Experts of a small language model.
Size: 10 layers, width 256, vocabulary 16384, 58.8M parameters.
Experts: 32 experts in each of 10 layers, 2 picks a token, a sigmoid router, a shared expert of 192 neurons.
Training: a variant of Muon for the experts, 235M tokens, 7169 steps.
Below are experts of layer 5 (counted from 0) of a mixture-of-experts language model. Rows are named router (the router's row for the expert), gate (a neuron's input weights, with its number), up (a neuron's input weights, with its number) and show model dimensions 0-255. Each number is 128 + 32 x the weight over its row's rms, rounded and kept within 0 to 255.
After each expert's rows: "gets" lists some tokens that make up at least twice as much of what it gets as of all text. This comes from a sample of Wikipedia text that the model never trained on. Tokens count by the router's weight.

# expert 28
router [ 91 129  80 110 141 161 159 170 157 158 160  87 105 100 107 178 143  95 168 108 116 141 114 174 145 118 127 117 164 113  96 153  96  75 138 150 119 145 172  95 123  48 155 126 120 208 110 130 149 132 115 120 137 182 146 138 119  97 152 118 130 129  99 122 155 108 156 144 133 163 127  80 139 100  97 154 141 132 165 169 170 144  94 134 117  92 130  94 126 137 145 174 148  70 105 136 118  65 138 134 139 138 141 139 180 167 175 122 152 119  92  93 119 111 129  32 125 109 130 136 157 124 146 140 145 164 158  89 135  69 127  59 100 140 153 105 141 150 141 126 159 116 126 108 108  95 102 114  94 102 151 132 177 110 101 121 129 163 146  98 113  66 141 145 182 160 137 131 132 120  82 184 111 159 161  60 137 116 115 127 140 159 156 180  65 157 116 126 112 234 133 116 105 175 135 120 131 180 132 111 167  50 132  97  79 186  58  94 125 183 113 139 104 125 168 143 120 157 154 198  79 203  88 156 116 145 144 167  83 105 114 133 116 127 173 133  78 108 123 148 120  78 130 139 165 136 187 120  54  68  76 197 130 108  70 116]
gate3 [ 82 207 104 132 141 171 151 137 178 152  98 132 144 133 115 134 169 146 152 153 126 128 122 148 144 105 127 132 106 128 130 152 147  89  75 170 148 189 121  64 140 170 103 154  53 110 131 122 154 111  95 140 162 117 147  34 144  87  77 162 141 100 154 126 122 123 160  82 159 153 148 105 163 152 169  99 161  81  90  60 104 141 133 144 159 136  92  96 112 148 106 123 183  99 142 138  76 124 127 211 104  95 174 138 191 135 175 125 104  98 126 125 130 121 138 122 109  95 109 122  93  89  91 150 145 101 113 111 148 104 129 140 150  98 107 120 138 160 175 162 128 171  79  33 159 127 169 130 139 156 155 114 115 101 123  96 134 120 122  88 133 120 179 186 153 150  93 142 150 100  57 126 161  96  97 120 164 123 183 148 144  74 103  96  72 157  99 160 140 168 128 170 155 108 174  93 151 131 155 120 112 121 125 174  66 147 106  94 130 104  87 124  90 155 174 139 116 125 100 174 123 137  87 168  98 168  57 183  71 152 162 171  96 113  89 122 114 157 158 190 154  95 125 141 147 116 112 109 153 108  26  97 117 179 124 147]
up3 [135 145 168 167  70 153 121 132 157 165 122  81 127 106  83 136  50 140 114 108  94 122  97 119 193 113 167  78 105 112 118 145  84 105 165 136 107 148 130 136 123 177 107 103 131 119 165 140 100 130  86 146  90 137 146 115 129  96 140 174 154 148  75 159 158 102 120 130 148 107 155  92 133 140  79 145  79  98 143 112 115 122 158 151 157 140 153 123 142 141 183 167 137  62 183 168  64 132 114 133 162 140 173 152 146  98 174 149 101 124 161 104 143  88 157  68 154 160 160 147 113  66 100 150 111 127 168 137 131 108 106 203 166 189  91 138 102 180 156 115 108 167  68 142 109 148 126 173 149 130 192 178  64 153 158 114 135 143 112  39 161  73 100 171 175 134 106 125  77 148 113 155 175 118  91 159 120 102 121 150 214  61 116 184 125 129  96 175 127 156  92 126 122  99 143 163 143 199 147 159 143 159 110  81  92 145 136 132 128 130  65 172  84 163 102 190 144 107  95 178  98 150 188 122 113 108 150 117 125 114  67  98 132  88 138  75 105 146 161 127 111 169 117 105 142 146 128 115  99  74  84 132 111 123 147 127]
gets: " was", " is", " were", " are", " has", " had"

# expert 6
router [120 150 115 147 122 128 116 122 119 135 154 126  79 108 130 166 108 121 156 111  99 111 112 156 179 129 120  84 166  87  64 129  99 105 139 121 136 148 127 111 141 123 124 179 130 174 204 119 121  76 143 136 165 128  97 129 149 126 148 117 125 116 114 103 231 114 147 135 119 176 124 103 140 118  93 150 119 182 161 147 175 140 126  96 112 108 119  93 143 158 161 169 108 115 137 170 105 123 129 116 122 167 120 164 146 205 128 189 119 153 128 104  82 127 170  53  94  99  74  92 109 113 114 178 154 152 132 131 126 111 142 103  82  95 130 114 117 129 126 105 131  58 182  83 160 191 103 103 114  92 180 108 163 141  83  99 133 106 132 123  98  87 126 117 171 124 108 127 158  60  99 157 107 156 116 121  87 131  98 144 161 148 168 184 115 128 157 136 116 185 166 103  72 177 137 110  93 166 105 188 142 120 115 147 130 134 108 120 137 147  79  94 114 129 165 108 134 161 169 192 130 154 142 108 152 210 200 246  76 134 153  86 161 154 145 195 162 118 125 201 106 121 143 127 139 147 177 138  51 114  95 143 148 139  67  65]
gate4 [137 125 125 141 166 128 152 125 134 132 118 166 165 114 104 135 114 143 101 160 167 115 101 194  97 115 100 143  91 104 141 100 159 144 143 133 198 107 120 112 115 177  90 129 134  92  91 151  99  94  76  87 204 168  89  89 139 122 142 171 124 133 133 124 112 135  66 111 182 139 133 132 114  95 127 137 154 127 159 125 133 190  77 102 122 166 129 155 111 136  73  87 132 131 109 109 119  96 120 101 113 110 144 159 119 122 120 145 127 150 146  95  77  84 180 177 172 137 119 156 108  99 119  96 124 133 135  96 126 115 155 102 140 169 128 157 129 153 101 132 152 112 113 111 187  90 150 124 144 132 138 154 101 117 104 119 165 124 160 114 148 140  75  48 158 165 177  70 143 114 107 186  94 102 128  78 178 137 146  97 138  83  80  75  91 155  96 119 133 127 102 100  78 162 130 128  75 102 134 102  80 120 123 153 165 179 114 139 166 151 109 130 153 104 142 191  36 143 107 113 127 147 171 124  48 106 124  98 172 152 231 122 145  86 113 133  65 160 158 123 190 144 101  50  86  95  70 205 147  42 124  84  94 131  65 134]
up4 [157 159 127 184 172 129 108 142  65 181  97  87  84 135 174 140 129 114 104 153 121  66 109 145 111 106 150 100 112 142 130 165 114 122 172  94 178 125 130  90  91 131 154 177 150 111 103 169  74 165 173 161 151  78 135 118 116 162 163 129 155 134 128 101  84 149 146 163 114  89 134 103 144 108 113 117 126 106 118  98 183 196 107 156 154  88 136 134  93 202 160 136  79 115 103  87 103 152  91  72 148 107 124  99 129 135 141 160 154 180 115 153  90 119 164 158 152  81 111 149 109 201 119 158  51 173 141 122 169 114 131 139 168 134 100  89 173 166 134 138 158 117 102 120 132 114 156 133  72 143 120 132 144  80  48 108 151 144 113 106 142  78 151  94 139 123 139  86  98 117 146 165 182  66 112  85 148 119  87  94  95  99  98 121 114 126 175 165 131 188 108 133  85 156 100 148  77 139 105 181 130 144 145 103 115 173 181  90 127 108 113 112 154 156  48 142  76 106 105 103  97 144 143 116 104  87 157 108 146 130 167  80 108 140 104  82 164 120  91  94  72 118 134  84 142  49  83 141 104 107 150  51 152 171 179  84]
gets: " | ", " |", "; ", ") | ", ",", " | S"

# expert 14
router [121 102 119 136 141 129 173  93 146 188 148 132 107 133 130 187 137 133 182 143  80 139  40 165 136 112  97 156 108  87  83  78  89 112 101  99 124 172 159 123 178 112 134 191 113 162 169 137 136  84 123 109 127  98 161 126  85  82 159 103 116 181 138 114 134  95 122 103 109 179  95 124 147  49 121 181 156 113 135 144 114 108  99 158 147 139 102 124  40 137 103 132 117 101 119 179 139 104  52 106 161 148 128 131 161 213 138 142 176 100 111  94 134  93  99  90 132  99 112 145 109  82 142 141 101 126 141 130 137 129  81  94  69 118 112 142 108  75 116  85 147 113 134 103  58 128  94 126 120 103 128 130 151 170 111  95 132 141 157  78 130 123  87 108 149 154 157 133 180 103  92 149  56  97  96 116 145 101 110 112 171 179 152 124  92 160 186 103 148 172 112 158 108 197 133 119  99 133  96 144 170 115  92 174 146  98 119  87 149 148 130  97 125 120 154  80 143 124 191 108 118 158 104 145 124 153 139 213  42 130 165 136  70 134  84 173 137 127 146 116  94 182 187 152 109 183 125 123  63 127 131 160 114 119  76  87]
gate5 [161 134 148 140 114  96  74 150 127 128 153 171 124 146 146 128 113 121 102 147 176 119 118 136 161 139 130 123 145 100 106 163 107 133 108 135 116 171 173 105 117 121 139 205 145 150 110 140 104 106 122 139 156 130 135 107 121 115 138 125 174 153 118 105 141 126 116 107 121 132  79  70 134  88 143 184 114 122 116 129  92 157 217 150 145 145  89 175 100 158  99  32 132 146  81 128  90  61 117 133 215 116 110 144 205 136 129 101 141 173 138 141 108 126 107  86 182 148 133 187 125 172  98 103 103 154 148 158  62 112 115 177 125 143  73  76  77 164  98 110  81 108 156  69 120 159 116 168 137 120 128 141 119 153 181  60  85  83 152 143 145 166 148  91 126 120 172 100 104 162 142 130  81  66 157 149 156 180 116 116 155 159 150 114 100 152  83 153 147 151 136 123 148 139  98  96  92 188 123 117 121 117 188 170 123  91 150 112 131 163 113 199  91  94 123 117 150 203 178 129 114 142  99 122  73 126 175 152 146 133 160  87  63 170 142 154 122 134 126 113 180 183 145  88 193 135  74 140 119 163 170 211 101 156 160 140]
up5 [106  86 111 131 143 192 173 165  87 104 113  95  96 146 111  95 160 138 141  86 143  73 153  85 119 141 166 141 125 172 151  89 140  74 125 140 121  86 156 101 141 171 122  42 111  87 137  67 192 158 166 163  49 158  95 160 186  92 127 138 105  90  86 150 130 175 113 148 149 114 128 124 116 159 143 136 160  97 152 149 123 150  73 142 165  68 149  77 167 107 122 199 147 140 134  81 114 147 138 115  85  71 154 115  58 155 117 103  97 125  83  87 150 114 170 167 101 157  75  87 161 154 108 142 153  95 137  78 216 127 143 122  73 120 140 107 152 110 135 153 211 166 127 151 147 109 157 102 162  96  92 133 132 105  82 145 129 149 125 127 139  86  99 157 152  78  80 163 182 160 116 136 193 161 110 118 106  68 107  55  97  98 158 142 145 147 129 136 133 132 125 169 133 169 168 140 156 102 151 136  84 136 114 120 140 118 160 141 128  79 120 145 175  63 177 118 122  96 114 138 145 112 132 120 155 101 147  72 108 130 121 105 182 163 133 101 127 136 114  68 123 119 143 100  74 111 141  86 154 153  67 107 125 143  82 157]
gets: "1", "2", " (", " in ", ", ", "\" ("

# expert 0
router [108 109 143 150 136 180 160 110 151 162 126  83  81 103 105 144 162  71 111 173  80 141 114 151 145 101 160  69 162  55 135  73  91 140 153 161 102 154 108 120 157 100 155 145 126 109 181 106  93  83 146  84 142  90 150 123  86 147 188  93  85 127  98  77 215 102 176 152 123 148 140 111 138  73  60 143 108 114 181 186 142 111 127  86 130  92  72 130 104 155 130 137 116 103  81 157  76 102 108 136 110 131 166 120 160 121 146 143 163 147 150 117 117 113 142  84  85  69  83 132 171 141 124 112  98 121 133 164 149  67 130 111 117 133 202 166 119  75 177  86 127  59 122  81  89 182 130 137 153  89 170 138 163 117 152  95  89 116 107  52 123 153  74  57 160 113 137  64 162 109 135 173 109 141 157  95  83 140 143  80 134 178 147 119 107 131 166  72 111 142 120 172 100 170 155 163 173 142 116 123 121 111 103 140 111 159 128  88 138 169 141 104 120 143 153 147 130 139 140 119  70 185 101 119 107 123 166 146  85 138 123 123 140 117 160 198 126 127 126 178 140 125 135 146 161 159 185 119  93 121 120 200  91 134  99 110]
gate3 [150  83  64 180 144 182 148 187 140 108 138  73 114 151 101 139 160 163 102 138 111 155 142 184 150 121 106 105 157  61 190 140 208 109 111 164  88 150 168 148 164 172 122 123 155 165 145 114 128 125 142 115 144  84 143 181 105 100  95 122  94  95 152 126 157 156 101 183 136 151  84 119 112  96  85 120 129  85 147  96  63 179 160 171 113 135 172 135 163 156 111 147  68 131 103 125 145  90  52 137 141 101 118 110 148 126 128 170 138  67 169 159  87 123 131  75 123 113 127 146 191 170 108 142 196 151 111 139 121 128 210 118 147  86 126 209 109 144 152 102  99 111 140 112 148 116 127 179 116  99 121 141 142 131 175 196 125 116 144 164 138  99 118 113 145 177 106  85 186  92 101 146 124  48 170 126  72 129  89  91 138 126 150  82 116 120 147  82 106 112 124  98 157 145  68 165 182 158 193 141 136 135 136 126  88 151 104 111  88  97 126 130 126 104 190 130 158 163 149 157 120 154 132 119 123 143 136 159 105  66 148 140 120 127  97 150 197  89  98 124 142 128 120  88 180 182  77 150 160 114 140 134 109 167  91 167]
up3 [139  76 123 151 159 166 160 180 162  77 139 110  86 155 174 143 129  85  81 135 182 169 139 149 173  86  62 120 110  77 160 133 181  61 106 131 131 187 163 148 114 130  82 157 124 136 125 117 132 118 134 126 140  76 131 155 124 101 139  54  69  76 171 108 150 191 126 210 175 145  92 120 108 138  66  99 124  87 145 114  72 169 149 160 113 127 166 131 128 132 127 136 113 149 174 141 155  83 116 149 145 151 112 170 135 134 104 150 104  38 151 183  83 140 121 106  94 106 146 155 101 188 129 173 148 178  73  95 134 129 108 107 170 132 149 154  75 123 136  89 107 133 124 147 130 149 147 139 145 113  95 140 169  26 164 161 136 153 154 171 107  91 139 123 111 201 129 122 171  99  95  93 154  56 194 125  88 137 117  70 160 145 146 137 211 146 158  91 124  85 135 149 132 128 136 123 205 127 150 100 152 137 131 133 138 157 118 121 132  97 108 112 137 122 122 166 136 108 152 162 128 153 134 159 129 111 144 141 132 134  78 130  80 130  95 154 179  92 142 122 112 123 145 152 220 161 168 154 149 134 147 130 132 168 101 145]
gets: ".", " |", ")", "===", " |  |", "=="

# expert 20
router [140 129 139 177 132 152 192 113 169 175  80  99  83 123 117 154  93 155 149 192 108 154  90 102 166  45 114 104 144  78  92  91 119 106 142 118  86 184 146 132 164 135 123 162 118 121 200 114 155 133  65 142  85 159  63 121  99 132 101  66 132 110 167 110 120 100 131 177 162 126  70 101 183  98  69 137 176 130 110 164 179 160 133 109 148 138 155 152 109 153 163 114 137 113 118 119 143  45  69 128 121 152 201 135 165 135 133 152 127 166 135 113 103 115 100 115 143  85 101 130  88 123 180 181 171  71 106 138 125 137 149 105 116 150 151 124 104  91 166 159 132 118 123  95 123 113  47  64  79  79  85 115 176 120  72 132  74 151 122 133 129 101  92 165 177 163 112  57 166  79 131 145 108 110  91  90 105 136 134 148 111 133 118  90  73 118 130 120 198 151 107 101 112 153 121 101 129 110 100 133 162  93 102 130 119 136  77  99 139 161 118 101 134 146 114 142 142 143 133 144 167 136 100 141  99 155 111 196  85 184 153 102  99 137 180 149  47 176 143 108  91 135 115 136 144 137 160 122 110 104  77 163 101 122  85 102]
gate5 [ 89 113  88 162 122 132 176 172 175 167 144 130 120 173 162 185 161 110 142 135 147 111 151 142 106 163 136 129  75  81 147 112 164 167  68 167 109 137  85 119  55 115 153 169 144 184 112 141 119 148 188 129 121  84  86  70 167 106 165 127 180 125  86 103 113 129 152 144 116 125 113 146 153 160 125 139 163 113 199 176 159  96 102 129 165 151 106  64 105 124 199 172 197 142 176 153 141  66 103 148 161 108 136 195 136 108 181 150 131 126 104 132 129  92 113 157 154 153 145 154 141 143 208 111 106 173  94  98 114  57  99 142  99 121 127  96  75 118 212 138 145 112 165 123 164 178 127 121 130 131 127 124 144 149 172 138 153 109 112 176 168 117 117 129 113 147 134  68 101  82 138  67 114 110 116 146  90 159  92 184 113 157 160 113  94 101 117 155 118 220  91  98  96 114 138  93 156 162 151 144 121  99 152 100 145 114  70 123 149 117 149 125 104  39 117 197  59 122 131 118 187 160 131 122 128 148 131 146 130 168  77  87 111 154 165 138 140  98 124  93 173  99 152 132 126 119 151 105 165 132  89 134 150 130 131 110]
up5 [ 78 144 143 155 134 179 163 160 165 144 171 135 155 161 136 105 107 143 150 134 115 135  80 167  86 175  91 136  99 112 113 148  64  93 127 125 141  89  57 102 123  78 110 153 141 125 156 121 172 142 204  71  62 134 120 125 107 124 105 134 144  89  79 134 203 148 124 104 128 116  56 183 124 150 108 128 138 130 170 137  59 165 158 171 104 157  93  93 106 134 177 210 139  66 152 105 105 112 144  94 173  75 171 190 121 127 143 153 120 137 110 107 130 159  67 136 168 155 123 112 105 129 133 137 165 109 129 152 110  68 168 101  82 130 118 158 103 154 121  95 128 103 111  92 149 183 126 117 127 120 154 128 113 125 171 104 164 155  98 183 143 163 155 119 118 115 114 117 110  81  98 145 161 138 109 136 174 136 193 167  95 129 144  81 111 182 150 181 150 235 194 154 104 135 103 138 118 102 112 126 141  69 135 165 123  48 108 131 119 115 152 119 120  60 120 139  68 145 152 119 160 155 158  97 160 158 111 171 184 161 141 114 109 112 172  95 135 125 109 134 160 136 126 135  87  99  63 146 169 147 162 172 164 138 126  92]
gets: "\n", "\n\n", "| ", "h", "-", "- "

# expert 22
router [108 105 114 136 126 139 151 137 120 130 106 125  96  97 145 172 108 130 147 144 126 119 152 144 122  84 163  64 149  72  97 124  79  90 143  99 153 141 141 142 125 110 110 130 144 160 153 111 121  53 114 164 155 126 125 151 117 136 143 127  66 131 126 116 140  75 142 152 118 197 124  95 195  98  63 151 139 151 146 146 191 148 149  78 136 147 156 135 110 165 156 156 130 117 124 159 137 100 117 118  88 141 159 177 166 163 185 131 119 122  99 145  24 116 143  79  80 101  78  98 159 180 162 178 115 157 134  99 166  94 128 117  86 109 157  93 117 109 135  91 155  87 144 105 152 161 147  77 105 108 125 109 156 163  75  46  96 127 129  93 133  79  67  91 159 139 123 105 135 115  96 166  46 192 131 122 131 142  95 100 134 148 186 147 107 134 116 129 139 198 123 101  83 174 152  98 138 127 145 142 167  96 130  93 132 159  96  68 108 151  68 125 145 111 180 168 148 126 165 142  98 145  71 154 122 188 164 151 127  94 104 137 160 179 145 156 105 121 131 170  91  94 140 150 141 123 227 134  75  66  78 198 136 113 111  81]
gate4 [144 124 147 147 115 195 107 108 132  97 145  80 163 104  99 178 115 143 138 180 134 119 163 140 147 159 137 129 108 153 101 111 108 151 122 145 156 143 158 174 143 150 145 116 157 130 119  72 100 135 130  64 127 165 153  79 111  75 139 125 119 193 125 151 163 128 113  24 101 100 129 161 129 127 124 177  94 139 107 150 108 171 128 150  78  74  68 119 174  94  74 182 136  96 118 175 105  69 127 149 146 132 130 120 108 121 161 110 183 141 182 125 129  90 157 114 166 122  79  90 108  75 132 172 142 150 160 195 142 149 106 169 110 113 142 127 137 142 110 173  75 114  88 104 118  86 101 135 103 129 144 160 118 208  90 179 136 155 135 169 126 131 105 166 121 149 143 139 124  77 165 129  75 116 109  65 166 164 134 133 135 180 103 150 103 193  82 150 135 155 139 138  88 110 140 128 152  65 150  82 202 117 139 146 114 114 115  91  94  67 105  96 120  56 131 150 149 117 100 150 114 138  85 185 167 167 115  41 161 101  71 166 152 204 156 144 120 144  54 167 117  95 118 112 123 131 131 118  87 145 143 149 141 120 156 185]
up4 [167 101 114 175 145 151 106 182 125 101 120 139 136 160 155 159 111 124  99 119 147  94 125  97 117 110 141 161 106 157 141 179 103 123 119 205 143 128 140 127 162 135 102 102 131 106 108 118 193  95 123 133  91 113  74 111 143  89 102 121 125 100 176 166 174 155 122 149 114  93 128 107 164 171 176 109 111 113 124 125 111 133 134 130  75 193 110 134  95 155 133 127 117 119 143 120 177  50 125 143 190 145 121 146 139 150 118 113 168 161 137 144 124 113 132 122  78 172 121 176 102  67 136  80 126 142 173  89  44 127 113 170 108  95 111 173 106 138  92 103 169 164 144 144 142  46  96 153 156 144 173 160 149 137 116 181 124  93 112 138 150 136 140 166 100 134  80 204 150 120 142 122 115 170 145 187 183 111 116  77 161 143  97 116  68 204  88 192 161 142 157 119 133  84  65  70 109 196  90 112 168 141  78 119 105  94 102 119 107  97 121 112  58 119 143 109 138 133 124 160 101 101 132  98 129 210 126 133 103 143 174 174 128 195 236  88 120 110  97 129 115 178  94 121  86 112 169 118 119 103 103  97 108 126 137 154]
gets: ".", " | ", "\n", "0", " |", ":"

# expert 15
router [ 84 184 132 117 147 145 134 123 137 133 164  83 114 135 109 161 163 148  78 117  95 103 121 146 119  76 127 107 144  91 129 125  80  60 127 124 177 121 126 129 128  92 143 136 160 116 135 117 172 105 175  90 145 148 154 100 104  80 185 128 157 134 102 104 163  90 102 132 132 152 119  33 164 109  91 160 168 134 205 134 187 114 140 175 133 111 146  99  94 164 117 128 145 122  89 242 109  76 124 138 100 150  99 104 215 148 146 131 116 175  67 123  95 114 103  87 118  41 108 100 137 114 142 202 112  77 139  92 131  90 142 121 108  95 108 158  71 103  97 117 114 108 156 117 133 155 125 135 117 115 147 175 111 137  88  89 116  92 112  97 147 158  72  86 129 144 131  94 145 115  94 152 127 170  93 159 166  82  74  73 179 159 143 118  43  84 118 104 134 170 159  98 129 151 133 136 123 143 138 126 148 131 118 137 149 128  63  66 125 183  95 109 135 114 175 130 178 157 138 159 126 170 130 133 119 156 194 152 111 112 162 145 129 155 126 139 145 103 136 127  65 153 166 171 158 169 130 123  63 108  79 135 140  92 111  55]
gate2 [146  97  92 130 135 135 104 138 117 111 154 137 134 163 120 151 178 167 181 137 168 132 134 113 128 150 169 129  78 111 128 119 125 107 107  97 125 128  87 111  93 100 127 133 136 150 148 139 162 155 153 157 153 125  47 100  87  99 206  76 140 140 115 100 149  92  84 136 133 146 114  90 147 114 136 128 140  92 101 132 124 146 167 129 152  96  81 144 160 106  98 174 136 118 177 161 139 116 138 138 171 141 121  79 148 144 152 134 113 127 129 146 137 123 137 157 110  92 112 151 160 113 108 137 157 119 103 149  87 143 100 101 100 182 123 134 105 170 155 126 169 106 122 169 135 145  85 106 143  91 174 185 185 145 101 125 213 176 139 164 132  85 128 158 163  89  94 112  86 156 198 104 103  81 147 218 203 111 121 178 129 120 147 144 125  53 195 108 145 116 205 132 192 151 121 156  99 155 173 119  83 192 107  97 169  47 106 115  71 120 167  89  95 109 106  68 128 162  87 229 161 139 134  75  76 102 144 113 158 117 121 139 200 153 136 172 153 132 128 104 152 191 103 123 154 141 130  90 136 117 117 184  91  91 160 132]
up2 [123 137 100 105 158 155 121  93 166 132 147 144 112  60 192 103  97 109 153 109  90 179  78 118 110 105 134 132 165 118  98  87 104 131 152 128 121 143 142 156  76  91 152 150 125 185  97 100 114 102 102 113  73 125 146 179 144 156 183 115  71 140 134 151 118 117 179 142 130 127  99 190  96  92 121 134 123 116 120 129  94 150 197  73 170 142 140 158 160 116 156 107 179 186 158 117 163 136 170 133 140  53  95 147 106 102 109  77 123 158 102 121 120 106 112  86  87 134 112  52 116 113  90 161  98 119 162 168 177 102  91 131 195 105 152 147 180 120 129 134  81 138 173 146 126 182 102  98  89 155  74 120 124 130 128 159 114 130 110 191 114 122 177 111  97 152 150 114  93 115  70 137 184 135 100 122 114 159 122 155 199 131 154  53  70 128  57 212 122 113 144 129  88 140 161 133 147 132 109 125 144  79 163 148 153 216  95 112 192 134 149  90  67 181  72  80 126 145 112 131  71 127 166 144 138 142 105 134 151 130 164 131 118 125  97 151 121 150  88 140 136  98 131 156  75  72 116 178 147 137 145 157 134 175 142 116]
gets: "\n\n", "\n", "=", "==", "===", "==S"

# expert 17
router [146 170 134 112 178 183 111 151 171 131 123 108  89 119 155 151  75 105 152 168  85 104  98 150 106 120 125  85 150  63 120 127 119 122 107 165 157 111 190  99 132  91 143 174 105 125 151 174 154 135 123  79  85 127 128 155 112 141 128 118  90  73 126  95 173 122 136 135 125 149 139  95  89 110  93 152 131  97 158 148 158  95  66 137 108 105 111 141  94 147 164  89 132 139  94 156  99 122 130 115  92 193 137 109 159 196 184 141 149 126 157  85 106 131 108  61  99 111  96 130 104 176 149 190  46  82 130 115 150 106 112  84  98 168 151  96 102 127  99 134 129  91 108 118 135 173  57  59 100  99 145 103 121 153 130 118  49 134 105 137 184  99  64  90 139 120 150 104 152 162 128 160 127 127 104 158 125 101 135  97 143 102 151 129  84  97 199  92 125 194 153 151 127 182 132 127 135 133 159 103 124  72  86 126 130 139  93  87 151 205 104  68 119 121 145 121 180 135 121 142 140 169  91 176 124 178 208 165  48 149 140 145 111 146 140 147  92 115  78 163 105 125 133 171 125 159 148  74  82  96 142 121 160  63  93  95]
gate3 [ 97 149 137 170  89 112 131 162  90 151 115  78 101 125 146 187 111 132  78 118 104 123 105 176 174  60 122 139 156 122 155 157 147 118 135  95 216 120 133 144 112 143 142 136 119 118 136 117 167 202 136 103  77 133 114  77 139 152 153 111 106  82 101 133 127  93 157 161  54 161 142  85 100 106 158 161 186 127 122 140 145 137  90 162 164 160 127 120 131 154 152 111  96 117 100 115  85 168 175 128 120 164 125 129 145 156  67 128 101 198 148 114 135 175 120  14  97 177 109  98 170 123 100 130 178 118 130 166 197 163  98 162 115 196 146 140 121 154 150  95 120 183 152 150  82 108  80 105 119 129 160 171  96 136 112 115 124 186 132 161  74 142 127 108 180 113 117 184  55  74  72 120 120 143 128  62 167 126 125 123 127  56 138 153 136  99 146 115 129 138 149 125 133 165 142 119 137 121 157 159  88 109 130 139 154 122 148 135  88  91 100 154 121 140 138 114 128 107  98 175 129 168 121  79 152 169  98 109 123 114 111 128 168 111 193 128 116  99  86 135 171 113 100  73 118 205 107  70 167 150 165 134  82 148  67  68]
up3 [150 106 123 103  80 130 120 135 136 117 188 175 116 146 110 131 149 173 143 176 174 133 145 168 126  76 141 183 109 145 107  91 222 186 111 106 107 163 128 170 145 132 189 101 134 113 134 111 142 151  90 195 148 121 168 165  91 169 179 150 120 165 109 204 102 122 121 113  75 140 150 154  97 104  98 134 142 137 109 137 104 159 123 161  86 108 117 143 117 184 122 110  85 189 146 127 131 125  95 132 135 106 132 125  97 112 109 128 173  75 120  69  78 117 126 169 154 213  91 115 120  92 142 154 125 100 164  73 133 124 112  89 128 155 123 136 122 111 116 169 126 170 114 131  84 141 149 166 157 137 131 155 150 135  53 137  60 128 115 133 161 158  72 127 111 155 150 114  87 137 195 175 173 132 151 128 120  71 136  95 150 176 137 170 120 202 103  92 137 150 155 112 163 133 104 143  98  65 124 147  91 101 120 134 103 113 131 117 146 146 150 166  94 152 148 148  90 105 158  77 147 132 110  77 108 183  94 217  85 115 161 114 152 185 113 142 143 120 182 124 110 139  82 161 203 143 109 105 100 189  64  89 140  74 163 159]
gets: "s", " to", "\"", "ed", ")", "ing"

# expert 4
router [ 67 142 110 108 119 110 108 130 163 169 136 112  77 104  93 163  84 160 143 137  98 145  88 150 158 113 151  71 142  71 125 101 114 108 132  74 143 152 113 141 141 133 130 147 135 150 181  80 128  96 150 141 116 120 139  91  62 120  96 137 117 156 130  84 144 127  97 173 143 170 106  89 141  88  84 219 157 158 184 183 143 125 101  63  92 112 101 133  85 185 154 146 135 136 152 171 118 125  52 123 108 125 143 150 166 214 140 188  99 128  75 149 119  77 150  40  93 107  81 126 175 147 127 170 122 133 126 128 122 138 108  82 129 168 149 113 109  73 113 138 197 108 144 142 100 138 129 138 105  87 131 133 134 171 131 121 118 115 123 130 144 104 127 127 226 147 102 136 163 132 132 224 127 188  99 113 150 109 113 123 149 110 133 145  52 129 137  88 115 126 113 104 166 152 133  83 116 149 139 138 131 121  97 147  90 163 114  78 168 109 141 131 113  83 185 116 154 191 188 127  57 181  51 108 142 173 144 160 129 151 116 103 146 142 143 173 136 119 149 134 116 127 121 147 149 172 150 116  77 131  51 163 110 120 115  82]
gate5 [131  86 146  46  83  71  97  96 162 154 135  96 129  46 134 150  74 125 147  99  70 141 111 170 151 116 114 142 118 187  91 163 141 131  78 169 165  93 121 102 143  88 154 130 146 112 120 111 147  70 124 139 116 115 157 113 154 102  98 142 114  83 185  88  95 162 111 181  97 104  76 114  90 125 103 115  91 145 142 115  91 106 113 114 108 151  94 154 134 121 194 138  96  78 139 135 149 161 152  81 157 138 152 180 144 123 109 104 176 173  89 143 120 134 135 116 112 109  99 153  54 174 172  98 110 152 135 159 121 106 171  82 149 147 123 127 114 185 101 162 123 129 148 122 127  70 143 104  96 123 148 160 174 118 140 201  83 132 106 102 154  95 116 100 134  92 151 121 119 129 199  97 188 171 108  90 150 105 123 100 135 114 168 146 141 164  60 132  99  39 148 132 152 115 146 129 166 150  98 104 102 116  31  67  63 181  94 118 140  98 121 146 110 125 105 139 152 141 203 131 129 147 107 132 175 153 126 167 130 154 161 192  99 121 130 138 158 100  83 197  78 141 115 170 164 184 132 113 128  96 161  98 109 139 150 112]
up5 [165 125 113 152 155  99 172 154 134 138  90 194 154  97 151  92 157  64 116 129 197 134 115 138 131 141  78  99 153 123 107 138  86 111 122 103 116 138  64  96 177 133 120 131 123 178  73 111 153 119 159  94 101 127  96 134  72 127 114 106 115 153 142 117 155 154 101  82 157 162  92 116 166 124 151 162 140 117 126 152 129 142  78  98 171  87 116 191  85  90  67 110 134 139 121  66 154 136 120 167 108  88 157  62  94  96 177  99 133  97 124 145 103  88  99 135 143 138 166 196 130  98  56 158  76 121 108 156 103 150  80 179  74 117  89 123  86 124 135 129  93 148 218 154 145 197  92 146 104 107  93 100 126 166 138 108 164 142 156  94 102 122  71  89 113 165 115 121  90 118  86 121 110  61 104  95 104 188  94  96 125 150 145 172 144 102 146 159 116 183 128 133 112  95  84 187 133 129 142 132 106 111 136 178 153  90  87 184 145 139 120 160 142 151 150 110 128  68  54 153  95 132 150 149 109 137 118 120 160 120 122  94 142 209 171  95 111 101 152 134 177 121 152 160  85 170  87 112 149 172 120  96 141  53 128 138]
gets: "2", "1", "0", "3", "4", "6"